python train.py --hidden_size=320 --normalize_top_k=false --routed_scale=5.66 --lr_router=0.0015 --num_attention_heads=2 --init_std_down=0.0 --learning_rate=0.00275 --decay_shape="linear" --batch_tokens=65536 --train_tokens=425300000
Below are experts of layer 7 (counted from 0) of a mixture-of-experts language model. Rows are named router (the router's row for the expert), gate (a neuron's input weights, with its number), up (a neuron's input weights, with its number) and show model dimensions 80-159. Each number is 500 + 25 x the weight over its row's rms, rounded and kept within 0 to 999. Numbers have three digits each.
After each expert's rows: a language model's description of what the expert responds to. This comes from a sample of Wikipedia text that the model never trained on.

# expert 9
router:479531541501545499458524473514496518502480478511478496502520487492459529493480461500452432530509504519533481565492514512490457483509524499485469509557526499513516467458494501505521503483544535465531515522555516484458497469528508510496493525
gate0:533516477490508481514530538501482501475522504493511492462489467497472508479515485509528502477532488482553483503540495477509494515486531535469523468498514489430496493504488522460462516441535501473519502512510466497547511490499455532511498493
up0:471516533453517518453488463545496519466472518524471546478571485516489493545518479496472542481499497484456538504493496490528501495477498470528464562515508531523547527506475532520521481471511487480541490496508474528491557523513495506523532498
gate1:477525496482497470501505512472523496531473481473515494493490483478484535524535512463502509471486458492525499525466490532544475510446559544525529510505494510500504504477495537482527482495525546512513524516502522504494539508498542537500491514
up1:507476517479500507498487510517510506504524532538466496519534507480520477525578497541503508523479524496562489472499503524500521519533485474495466498545464535473505515491483467513462491442493473491478518520510451524513446522509481498523518516
It responds to: Athletics and Olympic medal contexts, including medalist, Bronze and Athletics, the s of men's and women's, and pipes or separators in results tables.

# expert 3
router:461513552495519540490489465547490506469452491500515533489539516472493540518529456548497472497464476467513501528488516520487439489512506501472484546533531533459532491462531511500515444474522534480533517477492491496474486499526502525502539510
gate0:419544482496482496499446496505509498485498535485510563524499558479522532508468474490508466507491489512536487494482499506467509498466465505477484526476532503492524485506517470508507497485520488488559469490454542476551470491483423539491541500
up0:552457512495508558502518478529488516540479464546507530451518491504493497564463500467486571510531498465472511537512472495467514501476528518498489506500464458454482503470448501497486477488482497504486478504532460522516501481501551504469468490
gate1:447483522500506504541517549502504542544464520492496528483495512486472486491527487518530499513440509562495504505506528525518488467503500497511467527532479535470485494464458527477526523504482502516543502507483499545494498553536539519480516548
up1:511481488485472503517519536533510505516435488505513511487472451599501477507495509512498486493458479533489535508514504465481488508524498477528482518451495504527534497513484539464517491492521484478478472455507473503492474530527515532507517517
It responds to: Word pieces inside romanized Chinese, Vietnamese or Indonesian names and places, such as Zh, Ng, Xinyi, Krome-ng-an, plus nearby Chinese-script characters.

# expert 58
router:417491540547554486467497461520508515496464464518499513475525546489468519512486442503447492497498494511532486513480500505512488488485520496517490539540553493511550481467510512500495511480501521449509497485512501510463494506512477499456515501
gate0:453525513498515507462465547528499552489441495465504526496516517458508505538506525533534465465507516510507489472516463492438491517510465492509489483529548509480479508510526477500492488472508495501556486525470511484539489489474493479516505484
up0:494510498507497514466549479479446459487493508502523502489485565518488499457501466507485470499532522458546502465484472468510506465511477518493502470513485517530506522484487494521552458488501488460491545565486510524518524537495498477494484509
gate1:489498509503528485480508538462499495467507444483475520420546521531450461484476503515501488515510483491498514468465503514522503495555504526477544510488518514463492499482518494539500554500478525469481480531504516530517457510500506439478493494
up1:492477499538474466479498482454514489507507495526511493522522490529496498528533485552491519500511503515476523485495505531450495547495483475497501507535522544509493518499496522491515528539486477491491488504509502526486519487522462520507485507
It responds to: Connectors right after a person's full name in credits or tables: and, of, pipe cells, e.g. directed by Joseph Sargent and.

# expert 36
router:465496529517513497493469490545522490486460498475472510458512519475488533508497459517501456514497543513524488519477513487507494484524517465517470510544498481484541486479478545506462494501517511475480544550542519483466510479539498496482525522
gate0:510490512533513512500502457533492527491475489534491461488475526517516474517477504537497491465485518512520547461490468529527505485505452501485503504488480528466547512497538488507483552489468493486519488497492563481504492444468471496486493478
up0:494527523437527441502501515475508488545544522502523490465576526498535534483501501454510502471488479466498508548497536512537529533530513514466489533499505483488475528442532512508479491527476545536460487460515442525468480498511521454489527493
gate1:472502519519495454519541489470554490479495509475471457480481515495451498545521493527498523486512528539524462538535517491519500516451495520506536474494526493483508490511479500477467522473461482488464535537549508492465496551489503539505494510
up1:522491513531488488548515504497517503512459503484463485508459523475480531546515492503508536513514507529532497505507516492478499535428484476507509471493496491491471478503481495467490513451470471481502517522509506470499474546480533504457476511
It responds to: Starts of Hungarian, Czech, Spanish and Balkan names in football tables and club lists, such as Ferenc, Komlói, Real, Club.

# expert 54
router:489510526501529542494453488516508522471463494477476499490524508480482573509505469517490478519478510477531525543497512543514504489491519477485493480528500535477522508475522509535494513515545518493505526516511530508484539484522478533495528529
gate0:520519476512506532501448499523507521490480494507491511489526477492525529504541483507508433513489464452490535535530499531522514495542527518519442498496483476473525497490542487505502518489550471492501559477543494474494507540491459523466495469
up0:479482508514513447489527527486515519506521503465528485524467528524487465530461516486505529503483525545506484469480480501488480495472492467495517498498470513526472473505505515525535473531452540511524472520460467538478505500521558519546503507
gate1:525486518495514501495509470498575505480469496467467499493504456495489522483517530495503495488461449510513500507506498492453502528500515483480519476533504510517489460453488528444561503486489501465538525526509518513506527506518528545465525507
up1:487503486488501508525505525541438480535520521526542516475538520526490468490453481526508475513505495505513505505507470501516524466517529488493468539502489506474542475491526481526456508479507494501479465500519467470485487519474498498517471451
It responds to: Geographic and military nouns or modifiers, such as Battle, Mount, coast, dry woodlands, airborne, beach, in history and geography articles.

# expert 63
router:451511522518527502462496465540515509487463514509428462438566529492472527474509469560471479532482517506541483486469510518459492503470507479483511504540509511464526485510491479536485519486501515462487501521526493495489494470524492529471513527
gate0:467539506488474551477522534488487500498507529499474508477497525516507492495453489520503516473467477479514522490503473509532505464446505512515500516489502502494495494477516481436497501482476502508537513511524528519438500544475475504525486515
up0:548454483492528499490510472499524538492504476530556511537486472495477487483499528463459486531516525477447485511495498490500504560540480509459483493496497487471537492535509490540504508533490501473491459497470473502552496474471485523482546483
gate1:504509512520487489487533468486488467511517495456473506476490511510463502481483499484493487510503533462565505521460500480434516452465482524478503501480565488505460506486528511515557499543535483509462535522515506465496533511507522485483456496
up1:484522495514468520441516462480521493523517504493497489475471498528451504470467511507469493525480520520535506509443508474409538459458468519489478474483564455551470473534475503476559510534498480515462513496513472471486495495487515512501504489
It responds to: Words for competition stages and order, such as replay, semi-final, final, first, second and end of, in sports round reports.

# expert 33
router:468494532518533495483503461502503492467453535518465471476525527469466513520499455540479487531473489516514521515469530511544495487481535457481480500559519526483545489465504511515497531490509520453494493496528495506472494481522495514485555529
gate0:536485504503508497508499487478545490516462473499542444529498516496483488500470499511476454498458513564504497475509504531545465517493495493508499500503480506521496504469486485497511506475518519486507485502518508492483547502505496519480495518
up0:448482516481511455491461490562504510515511521518485529473532487518493502516484507516543555511533534506484445511507529474475515504544528453497485538480526475480503481534517520486529489530508504545497483496497485520515452494500499507484492528
gate1:515498517537513469496505484471547535538466482545532493486501461526460501444476492487462505510496496518501479520471496511505494489481511465495472536515489525473539521511466512461527511519530490485493531477499483507458522488529480501490488507
up1:494518509502525515485502491545495481491509491463476510527509549427481541547500504497538523438500493545506503524510525456488486514457528504513528510506516491511519481474499510503482478488513503526490459529506512488504491536457513482460493461
It responds to: Word-starting pieces in proper names and titles, such as Tele in Telegraph and teleplay, vo in Yvonne and Advocaat, and Hospital, Street, Route.

# expert 18
router:471503566526542504457463470516509504492484507507514471477524528493483528508506457473477479520490487505527506535483496488534500485465547488476470551556506519498548455486509523529499488503481538467534535505513481489478505503506502499481497511
gate0:489515525579499515519523518556494480468536514531516471481451498471484483509515466475478460497521503516487482456451502496536480505442515527515506482529491539477484502488479510518468448555485479506552541494517507473510515541510530505556469495
up0:532542496546479518481524566539487483526518503537504524503477469514514472530524479470492464511479451481452512467477507496542477453456517528527479499526495544483503496485486515451530476558465466557547526495511514494504504522510528488559491488
gate1:541517485460512510478517505482507482503510509485480473518481476483515466444515479498503509528530523500482521487533548454543536508505491537527502462526484526493495497501486511555473489495451501486488483491465479503484497493501496433522506526
up1:465454506522492482480479503504508502445512522542471496504477498508541471503556518488492515510533447500503438517473494506449554520545489547523514508489486481521522493497525477497478496503515482494497477505473535482492484462508515482525504518
It responds to: Pipe separators, closing parentheses and name parts in lists of people, especially "the" in epithets like Ivan the Terrible, Peter the Venerable.

# expert 46
router:477520527534552500474484489530532519473486503491497496463529548484479540507472479517505500499450496513548496527498490493496495502483544485457470503513498511484542474474544554510475478500510575479497533481533525480474508504527486478457481471
gate0:513488487515554521496464493501517490515476488489488474472529458510498556512522468540491480496493482486496520501464477472531464516511456447473466461534498551483512554489494513491497478505543516478439479522540526519476490473487510458506483500
up0:501481468475544534505474445500470481528496485483491489475507501478481522542498480506492512502480509523520515489483476513499500465500480524482509490499529496518482481517482503467523530476502506466545480506457455479487508465517513464490506497
gate1:502498528517534498505507473470505548499511474456456486488471498480460510500513488508497523503497519471512469453534516457478497513483523498469501525488489453508481512516460524527485480484534496479490538509541533424495515543482536514504497483
up1:522477489476507503470520505510484502517531491476475506448495519515493497475511477494529516511476481532539488505518517504474507501506504513472508512507527497491538529491493475517492508517514485473494441509487485521511477484529483504560536523
It responds to: Verbs, prepositions and plurals describing companies, routes and networks: renamed, connects, changed its name to, merged, Destinations.

# expert 56
router:462503531530533513502478471516535502501486471502504498474553532480499524546513434509514482496500514512543522530476503487505468463488522514501522527560505521459502477468522491524483492496498510445502535506516484492488486479533492493493522520
gate0:509527511515512494505468471498460491544536514496517445511461517535397497527506507523510514512487492520507517472519506523505479463503494493496513467509455515485481541491506509513533537510487504503482531544512500506496482473486481504512508497
up0:542432452534460490504480479509468481544555534500533422506465488519508488532503523529539524503492559511503514449504454513517479473470502527553498510528464495485508513497530462499500514513478489469471526504507523479471476504507542492540521489
gate1:513514504463466513498516507486455482485483476499483511479544476508532492488507501506527517436472485493467542521492510468531519463545557497538510491487487449521512508545543484494516495476482480506448526484523457494500526502536517470518485512
up1:512478518538506511500484487510532506500511504492522508508495511510446500479493499527463471522501474502536480512542480479444489518459457492460502505472532535509532487502479523495497547505539515486512481513475526515506473499465480512452525484
It responds to: Japanese and Chinese characters and romanized name pieces, such as ō, katakana, Yuriko, Junxia, in anime casts and transliterations.

# expert 22
router:464481530534512503476458445515509494480483473474487506460510533482516542528475461526490480501494487507554486508473505521463508498481504479474500509552521528492504498451486523521492513500510517467510565523532494486456513491538481518496491485
gate0:531485513459479485467489520482461507510497505474487532488471546530487473484448484529498541496516464499507528488493499486468498501472487535499485524479517522520462498508526487487467529521437501446520490536493520527431458520496500467489514473
up0:501514490529496485511532503491504485526522469470517477501494537522455554491513469505499489481520506510474502509513494487470483466481521504501512468517507518535490478525505511484476486467495515469470485460508532467472475469522479476485494514
gate1:502479470519493533500501509468440509513467471539481469466492488504513481490489471500477493511536494498533487495471461545489525523510508445524511516526485502492468498495497522520528529511535470476512516522482500477557513479436516505518482503
up1:473524522503497504501504516508552468477510561474480472497495506478474516501500517490502511488482531483448510491488526457494479477492511549507501456502516472517509494502510477508514501505437534513494467509495526529477496511549464504470496504
It responds to: Words in athlete career prose about transfers, matches and seasons: substitute, start, in charge, deal with, traded to, loan, goal.

# expert 40
router:451509513509515510506475442524503513472435484497473482489534487490468551532467456492494441496520500490548520504523497499509490480520522492487445521522502499436521469495497532498488488484503532479502535510527482461466517486561509508487516541
gate0:513488476482533475459465514521518506497434498558584492484497533477489473492477507519506458510479499529508521536477452534502488516501475471515466530503486501494469484513497468510518499491488482501518502487472438502476478523515480487473511498
up0:526447524476485468476487517517517521508483503528526514464491503490496514527557497483520502468518536474517501525507477471499472517500468490522505465500532521486501500510521484512505523508503462502481533489470519482528444507495524488516520477
gate1:497466508452481487500489560523516482493471457512524486510488495477541526485516496475450508476472527468517494551507488512486492551533517517499496499471540514494517545498503552503480490503498520506493526453463509528518492480496497467502497477
up1:456490508525499489499496475497502527491485487495491518496538509493482485449567523489448533475538508451525520502504474482487523499501511500541530481508528520471505524541473551497521478506459480485472499543510511511512481482495498462556490517
It responds to: Opening or middle pieces of Italian and Romance names and places: Gi-ulia, Emil-ia, Lu-igi, Monte, San, Andrea.

# expert 15
router:486531554519545514497478493537500492497491524505495474483486512491507537498526450474478464478470535522527512537510499514529472531480534518498485500528540491490529466458490496505510480496496534448505518474510489487517516487521492493507495533
gate0:521487511509500547474484494521482504456483475514495485507485500478436533537520492483480497522521537445534524528553519527512469472496495485466491448523501472523563516486512474445481502487501530493501492475507491511513478521522533496503497510
up0:505522540523515497507503497518490509523497484525545519490466526502464529463509514531506509526540544419532548495492507508504478468501490507427542487500491510473505495513467451508583469494499517514508500505478474486542465502498528516507503508
gate1:492506513533536548469461501533434505492473463500483509501487499459497500542507480498508522505466501481476537528560498513510485530491486524484525526479539534498514465520490515541502514513503504472522524501507523504489492552484491471490498522
up1:507528498551486487454457510519555496470468497505465495482514527510499495480506503500512484542482476481510502536544462473485470467453518517520466504507490528530459456510504499512528482456522503489539531543503506498506524522513486450525499491
It responds to: Digits after decimal points in coordinates and statistics such as 47.05 and 0.174, table pipes after numbers, and accented or non-Latin characters in names.

# expert 45
router:462509554518552531488497473534517501498478477498494482461507530458484536524502474504489472547469511525541502558511543524528477517497518520469485527544516527486530482461509503525497495488488551471500511499513496498470511492538487483504528515
gate0:515487526495523481504535474510486508493484490498471489479551529480468518508499516489467478520474492473516484562474510484520526476492477458483509488528464454496525492511540524501488488527524485499495491454521491488489531486482477510474514500
up0:495505516497545518525515494505516497498489496516507518487510523535502503528506513548485501478490483544506568485509449524467484496479539517441546482506524508499514532484482539506547484486542523506532515485511481539473530518514472508526505531
gate1:482512506533514553482476513494465505484487531509504471518468523463506494546497497495471499509532491528517462449515453480519472512505511500484506523488521515493498505474470593464480508485498509490483487517500480461521519475496467488503496491
up1:507490451534519472482486479498480514495470458479472500457498489504489489506489488464497481480499511487501489501528492501525485494425496545489477533518485511510471451501452520504503518486507478479500534499497495541480560527491517565468474525
It responds to: The word as in comparisons and role phrases (as engaging, as welfare), plus on, without and despite, and endings of years or names.

# expert 12
router:491492523528534485483504499502497517518488498528503493470521543483472497520463465509500478518482501496574521532491503515498468480486533474493488528541548514499523510466509525510510515492513514459502522492539485486481507456526499524444530514
gate0:508515524507527464498488492491472494500520485505503514461486522527506463519504502512489482540482489509502510540496518499493485506458509535468510558517558564493480507497530508497481487483455553508494493485512462487500528500492451473498509513
up0:518512534488518464493520506485457495489513515484499526469466503502491432508520505518503510513481501479526506522500538496495480518476490534488508538516547551490491543475526495459484485509458487518522494478532477469470564519515471490498520522
gate1:490550504507500487469483514487497533474516451513511519486529486505474531494513493459489471492453488445501531504486546503487461524459513490485503477528497517461505533473515495467505489543524525523522514484519513473523537455505505428501490536
up1:495452517495474536490491471495466533490469485502494522511455516503531539481506492495492497467512467462487492501518519524468512502493489538477537514479535521502514479484444465478507539483464486497583513517451523502529485478511456477509454510
It responds to: Words and separators in film, TV and award tables and credits, such as Supporting, directed, Nominated, Result, pipe characters.

# expert 10
router:458508541512523512461469473552491514491448489474490497494525532484486550516476457503504503504469511520506487538506530500498496520512522482494468480522543514500533516455489518517506489532509528488506522518543492457515507528526476527524511524
gate0:503507503507487530538496490485509473490451490502511511517470521468499530498526453479513506567559466513528510468504525495511488467483495545484525465490513492535520536497556483514551533485503495525510454489495479522523476467485501497461518532
up0:476435548516509460480549520513480524502515506517526493542533499531559489561506511483527492464473510488519503510459510499481458531509477491487535521529505486544481516522508475502480465526514488493509502485479554501465507452505493505545547522
gate1:482497524520499448467471469554497480525470554489517542471497516522514568534468479500491501455526450532545490533475471504504504506482497496476494493552506542541514548472486495480507514488468525491470520504508505499484494548497539510512482503
up1:506495516495499476545496508509535507508512529524470508455456500479523463481503529519559523516482531492531506474514493492510487480458524550553484538466534496511492532489509522484500495479477513511497514455503498492472512477503527510509469474
It responds to: Capital-letter abbreviation pieces in election results and political tables, like CDU, SPÖ, PDF, CD block, US.

# expert 1
router:474493552522550530493472464550531497489465488515504486464513537461491542521487459511482490524464491489525504550496524483518466511509541509465470515541513543504548485460519516541504506495503549457521518488526463483474504494529495499487526534
gate0:489519510533520506492531496499525486531456499498507493521517504479476532487459483518466488512492486526534455511476497463485459479468497460462475538520480457490535524498471494468533498510520488506492528514526497495471531493523491467445530516
up0:499500492513477543517485480483454543470498474480503494523536494504537497504513507508564491497507485508482533552492566499493541413460534457532509507500550467511519499525513534526557519480497504495533475482451536476521543460490514443486458511
gate1:495562523534500491470488486539464514497505499537491511513486506472516495521482492524484488532467560495535451465510465503506512512484498507447497476529468513526491524490531530513514479512523526491498525491525458454498517541506501478481464523
up1:499497466503485482444509494503539504499530475534531478506499535540525494487490509493536492482471486476487523443455458529488475471504456494465458534479536508518491548509475525452528518498536501506508461459497495497500548533490477518523501529
It responds to: Special letters inside Turkish, Azerbaijani and Slavic words (ı, ş, ç, Đ), digits in catalogue tables, and demonstratives this, one.

# expert 28
router:491539544478520491462492470512502501492473467477468477483485537479458522480500456516453454490493501479547491533477505521503460488509505494459492493562498487508534472470512529529480494501531541457501490510531519489484522468546496521493510504
gate0:446499492477504526462457480526533478487468472519478452474525524494460517493521515497507522505514498482505468493502500521524446502491488505493511525484498555500510487440467511483496512558479484472529469513515420509473488456522499483490485537
up0:496524495501494489467493436487538500478465515481503501481494514458546495513450487509488501519475512545560492528515512452498530505477506530510471552487521569499530481494500551513456471516463530504449517511519498509458561532546495491480524499
gate1:530525534498496499497513552473472504523461479498512457478479470488462487470449478498465493464539531480516494518513506501524559525545530479476466527518506469489522488493489487492444479469495485512518559488480528497501531477485516516523485507
up1:519491529516487507492516552475462482517475487486511489496485510484490495493458472506466499468539515478504480484509504507517561507546528477487472510529493487502502525499495494514459467488463476518525582502451524506500544481510521515533487532
It responds to: Men, Women and event names opening section headings or listings in championship and Olympic results, e.g. Men's singles, Women's 4 × 100.

# expert 34
router:476468513499541511484472449484493521489492498498475480474528553489436507520479463497496471493495508501508512521528515504494508508495510481486500500573499554442519472481493504519478549528516522449475523527534482499478532476546457495457560500
gate0:455523497514515506514515510502474514489472509507453509515518529478483483530545506467480496503472466451524495480540506527530519527495519486536494525481523510451481505481491494508520511494511452510534537474504462462486483521535487452435489490
up0:507514526534483502487515489521537483506498465489479482493519499469473515524420481528508466465485542570503513497513498518502479430509463526509496486517504524528528497498497486519533474515528563498487496536518510510491504520494508560533473553
gate1:469497501518487498516486494459525508481487522491458491498500504501514482522497493504527497480516485484488516488523499509489505539507465516516519483458498534477473521504472509495533501479504519520513485522513510500477523468475455503558573493
up1:543471486510525531521526489503503504565517504511504491549477485496517475473504515482444521500469483519499537511541505504522512430459494505473544520518470514514505511510544459493481505493455516492548506479524509463470525553551495487478537495
It responds to: Words and word starts in music articles about bands, genres and albums: hip hop, jazz rock, bass, drums, denotes releases.

# expert 43
router:469498524482544513470458496522548464520498506524471474465517531448469518541488456483509507523452495507564503518476541519490484483511515513472488511520519529451535492476501522515480516511501535482516501525530500498468477512496504507483514520
gate0:494464487462474509516509469502497459490467467475491500511486478513565503580492483468524479455551529517527498490515523515477481515473490521511520531503464511500472506523505482448500493515494562508520496452505466492466492515484540548483504483
up0:530501481439471477503532521503534470508516505449534502567514480531535496510488490538542489456514520539506486474517543508508481523469474540507507509494462509501484537536489508457493465487496497502486497467498490475476435518491522529468512480
gate1:476560523492528493465516472477548526465486493447484498486541514467501500514519502461536478437453470521486526485487501551507484492470502530529493491531488511494476507497494484502490495531516491514523504491532533495469528499530502517556510549
up1:478573542547468496544508525477496486472493482479494489488518531492510533492486506474491518494505511522482522484499499499481495462486483509525538491497515476507500534510518520469498490517500446496528506561531505474516522516512522518514489525
It responds to: Adverb and word endings (-ly, -ically, -fully) and auxiliaries be, been, being, yet, mostly in evaluative or legal prose.

# expert 26
router:473504512505529494482485471541497506443454486492501485500509537478474536559452460497515468480488503553531488526514488501487478462488559454489471496521514481466519468480497498513492508494514545478530521525526490499467501498554457526502546519
gate0:471486480490523530453466547536503486479480550492465522506504537508507561489530518477505483496486491509525483533492477497522477484504509500504522510493482490484488467472489471508532469490521501488512508460500528488523481492481508510503525519
up0:508490463487456476483508527468482489490524477476494523517555479502503520502536517465495503485532507477506478528514498471522551494495496503471484509489505477506509466511472504487487484447550485495461495452493524518498485487537503447518494507
gate1:496495515514538523499525489521484516522522514489528529471507478498488454495470522480511484496491490477499526495491499560505576532481481506503510502490540501481499451470523548522491520487512503495534492481484502548469507540455573529504447513
up1:507503490501511543532482474455469491514479457510505500496532542481502539488564488506492505503491507466496511486493510454497472492503490512452507518504506533543494526497467501505504514521489487481479502551503480445511475506538446466465506497
It responds to: First pieces of German names and places, such as Johann, Augsburg, Frankfurt, Munich, von, plus the N in German coordinates.

# expert 29
router:423483527518522529492500471500472534499466500516495491483528490483511539525507445498496455505471507539518518502491513482498471485513547505478478513522536525511540458463486521513536489512521512480534507504522495474476494480501490513500522505
gate0:502498516497525497502533457480485501481460447511469545474509483490519525522526487485520513496519509517518498487470540485502523510483456467519513548506520491487522496512473495492482466475541522499491512466547458449504564463550483485501534540
up0:497522490530505534482507520494507495508562479489475477485489492482512467481538492475443479468481526514514513479493532478465498484479504538508515458506470494511460506481491529515537479500490469519498495484515489533487505490493507491505474472
gate1:499521503550478551516480510479478515491491508550525526526530517504497529483548449537552524454470491478526526495477516504482471489530496507475478548501502521522509479517506500503514484489492534500495474539464522470513542513526508538529500490
up1:508541501527483547526459494508494505462482485528513512523531499505518501456556475549537491477459451514516524499479521464460471485519503491491468561499506507500513456511498483520486515455508479520488485495467532513501514472525505481545514493
It responds to: The word of after noble titles like Duke, Count, Earl, plus name pieces in royal, papal and medieval history.

# expert 39
router:467508555544522479500497456517530486515484489472496452478498523472480554514506468491463495519481496492523478520505520506509481504486547509473491509542518530487528488461504517522494507489499545469500558504544487470500515495511501512493509569
gate0:510517520490505480489498484530534507497493534505488499448497568499488480486493484462477529490494518456496474526499520500491504524485512519498481510502471478501509481488516479506538481513520569511502498472544497504484446472516484519493525511
up0:518502502494538511467483491490496504496488491485497511532490518489454537480467504544502468540505490536520496516481558507509529485525502476459503473518518517500552502462526487526495503521550531496531527526519508536488491478488486498477485481
gate1:489516495503492455511534489499517480508460514496500458507465516467494514517512530506488475502510546499480542465525482543496477503490512500504491481486464498485490449481456512511549505447511510502507528475489508531496544448506534488490502509
up1:505431514521515453528506494507455487511473479493539463522467506502487533513511498465491473493519488457484539463476531526495447501505469520540512447498478493518520499515496482468541514505518455507463544507464528521514520460487490517503458520
It responds to: Last pieces completing nouns after a partial stem, such as basi-n, dis-h, ham-mer, king-dom, often in species or geography descriptions.

# expert 6
router:498521531530527527463478474503534499489498487489513503475521502450448551504503455535495459498468512538516487508465525509486492491500495492499453505525526507488519510477498515541504475493508522504501527479530526475479537484510494521491504542
gate0:490476487519496474467543503515453511491501481502494504529517520500474496487431489504507504474511514518503516497504495469492560546487521498501512513499515514463510494522485518469464479467504497477518519472508506491480521492502542466491480495
up0:517537497490507429485508485482537516523538453530528477513497514527467490498481502533466515510548495506484496514513535521490488512516501521493516542486507486438494485508521490443473505497486530514525476525503464486525537455445517490516512486
gate1:504498503491488477497510558509517509524541542482496513489464500467462455526500486496457505462477512491458522454523523510534473515535485529493464462525470518485529484501489502504482493521544516508501471490513502493486512513481536480510551455
up1:491507489526508517508493520512498553452480497535512514516543464516479522478519487486509459494537490515508480508526519466490476448520545501510478507510538482488455515505498515446541482441458489514454471501515514504533496535534462517484486520
It responds to: Geographic infobox and census words like located, land, building, station, location, often after is/was or bullet points.

# expert 48
router:476489544509559510487476451530545502509457504485478466472509519464472561537494455490491493512448506485548500529498524512502485514509543508453484549542509518474519489467514508527509485503493556465501516491524491491476509524518484504503500522
gate0:484492486491551491514482490509507486480521534534512475504511464476511501426535499477538520480494469503500500513460547508528490507534501503523480488491509503453491470493512513542472472514452517452491488513490487485523467476501476495540525480
up0:510515474557472500493508484519504475492480502526540493494496504533501504509453505563495512486503482500558483494483470499516455511494519522495507530493509472535548537521555481498513524509526471512565484520538501481464526495470511523478506522
gate1:524464506502501515506497499486513513479506485483480524525491493498486471510487493481467525550532545497501441512499502492495488518467521503456523427541479447460497517504483517458492482549455485499479489472524501479521455504517486497470509528
up1:530483494506467483503519501475510508473483512474520501487511514487486491503521522553460522490472535531498489539494531494441486496459537474487498495495500477524518486456502490460496479468515504506468464497496517501514450511501463521492507499
It responds to: Final pieces of words and numbers in semicolon-separated statistics, taxonomy and vote lists, such as scorer, colonel, bouengeri, 46.

# expert 51
router:481467548522549524477464482527500480502472537509483438461484525475489531529517460471483495538485490502514490541516528500497503509497553500465495495536515502466524475457496520555517493495497543493490511492525536486463490478496509487500527530
gate0:457512493433534484491465507507515505502536528546499524484487517494503483470501519493491489515498448447497513493529541495514468492467525535506498488478506473508459460466513488486498514503488537493494508476498487496516492517496552478484504518
up0:493482500495492534499506490477465517451452532518545474498502467513484481526508506489482505484500563525446500494574511503504498502544506479531471486536511447522521525507485541533454446523486515493509493496527513516510505550486495504513524526
gate1:538509497510521518494482519509515462516492483501473470482489532487467460503481501494521496557510503525511501514505482524518525493557506465520528462534528516522474476442503478500500488468514486470483485476440527485491518500504522506448520486
up1:478476516495519449507505484520486489499479523511471548554500511488509524527465476490512518524519513464509521488461522487462512499476493483491493540472500535446501492528507503511484466482519546515508517490502511492561503470489513498529470520
It responds to: Pipes after British Act citations like 48 Geo. 3. c. 29, and inner pieces of names and titles such as Sche-pper, Prot-ocol.

# expert 8
router:474513553533547500483482447527534507506479517510480489451511511462455542498486450497487489531498501508547499553485517505515478496503525499459493515544495512498526498455497508527512519488537556463525522505552464493475487508512487494480495520
gate0:540468509483526505493518526457512492497477519525443478450459541488471540539535502463465526512536467465525487521510450545476528510542482526452487523537481477483507524512453496508503484510504516491491489517495532524481491493502482481549524512
up0:471517497506485553511499493469517506447530451478522471524510511519531500512493497492527508445481531477483528492529519461502472452492484495492515497497530493558500507487510515482506508539504517542514510500487505512528533504477526495510474477
gate1:471530503484516501506427521497499455515509472484460530494565460514503499475528510514510477466473533463519503547413483522538536518527514516459475498516480542447516514499517526509440521486486531492514498547476515501531543520510503508553494514
up1:516477506503484504540515521529473485475492492505534536491515543519502466515494508522488489535502499524504500529495508516488511483529502478504523481469509435485536486501492507477509451513521503530548507519477476505503462494474500507479525432
It responds to: Word pieces and common nouns in table cells and lists, especially end-of-term or score cells, plus words like an, business, service, work.

# expert 2
router:478542535502522500465496467541494515483473486500480494473506500479502534517505457486507476501491501472520500494481512499496483507465549508484507532544501518474529484466512515529523507501530540479501534506481532483510479492499441489505514525
gate0:443466477503518521513471482476520523563501528482513512467493549521495512549540477531482543525492496509536517484501517478490451436486509485471494546497536498508525526489534519536517490496475482494477496524517510482509509512469504554471517478
up0:521553545517520499538515519520513456475444523531444495472482492476501462533469490490490439521502506469504543524466477515504517514533484515496527506537455526469474505466522501508456481522511497501499510498496483521473493493493546479497470491
gate1:466510491437532496472517483490502521525451476463473498518467528514505492516481489538518480461493478512483493516508510515485470484523505506520501472488489509448456490474535481467509490488506469521460543506530521518514529484515481470482524474
up1:525506486530470522548513480499479484497530471515492499447529505456503479524482509532489516540501579508524498526485492515513510512499522480513483562512544528507479543501488483506483472511478503505513502500506473482458541529486533505484435546
It responds to: Word pieces inside South Asian and other non-English personal and place names, such as Aparna, Chakraborty, Kumar, Singh, uttardinajpur.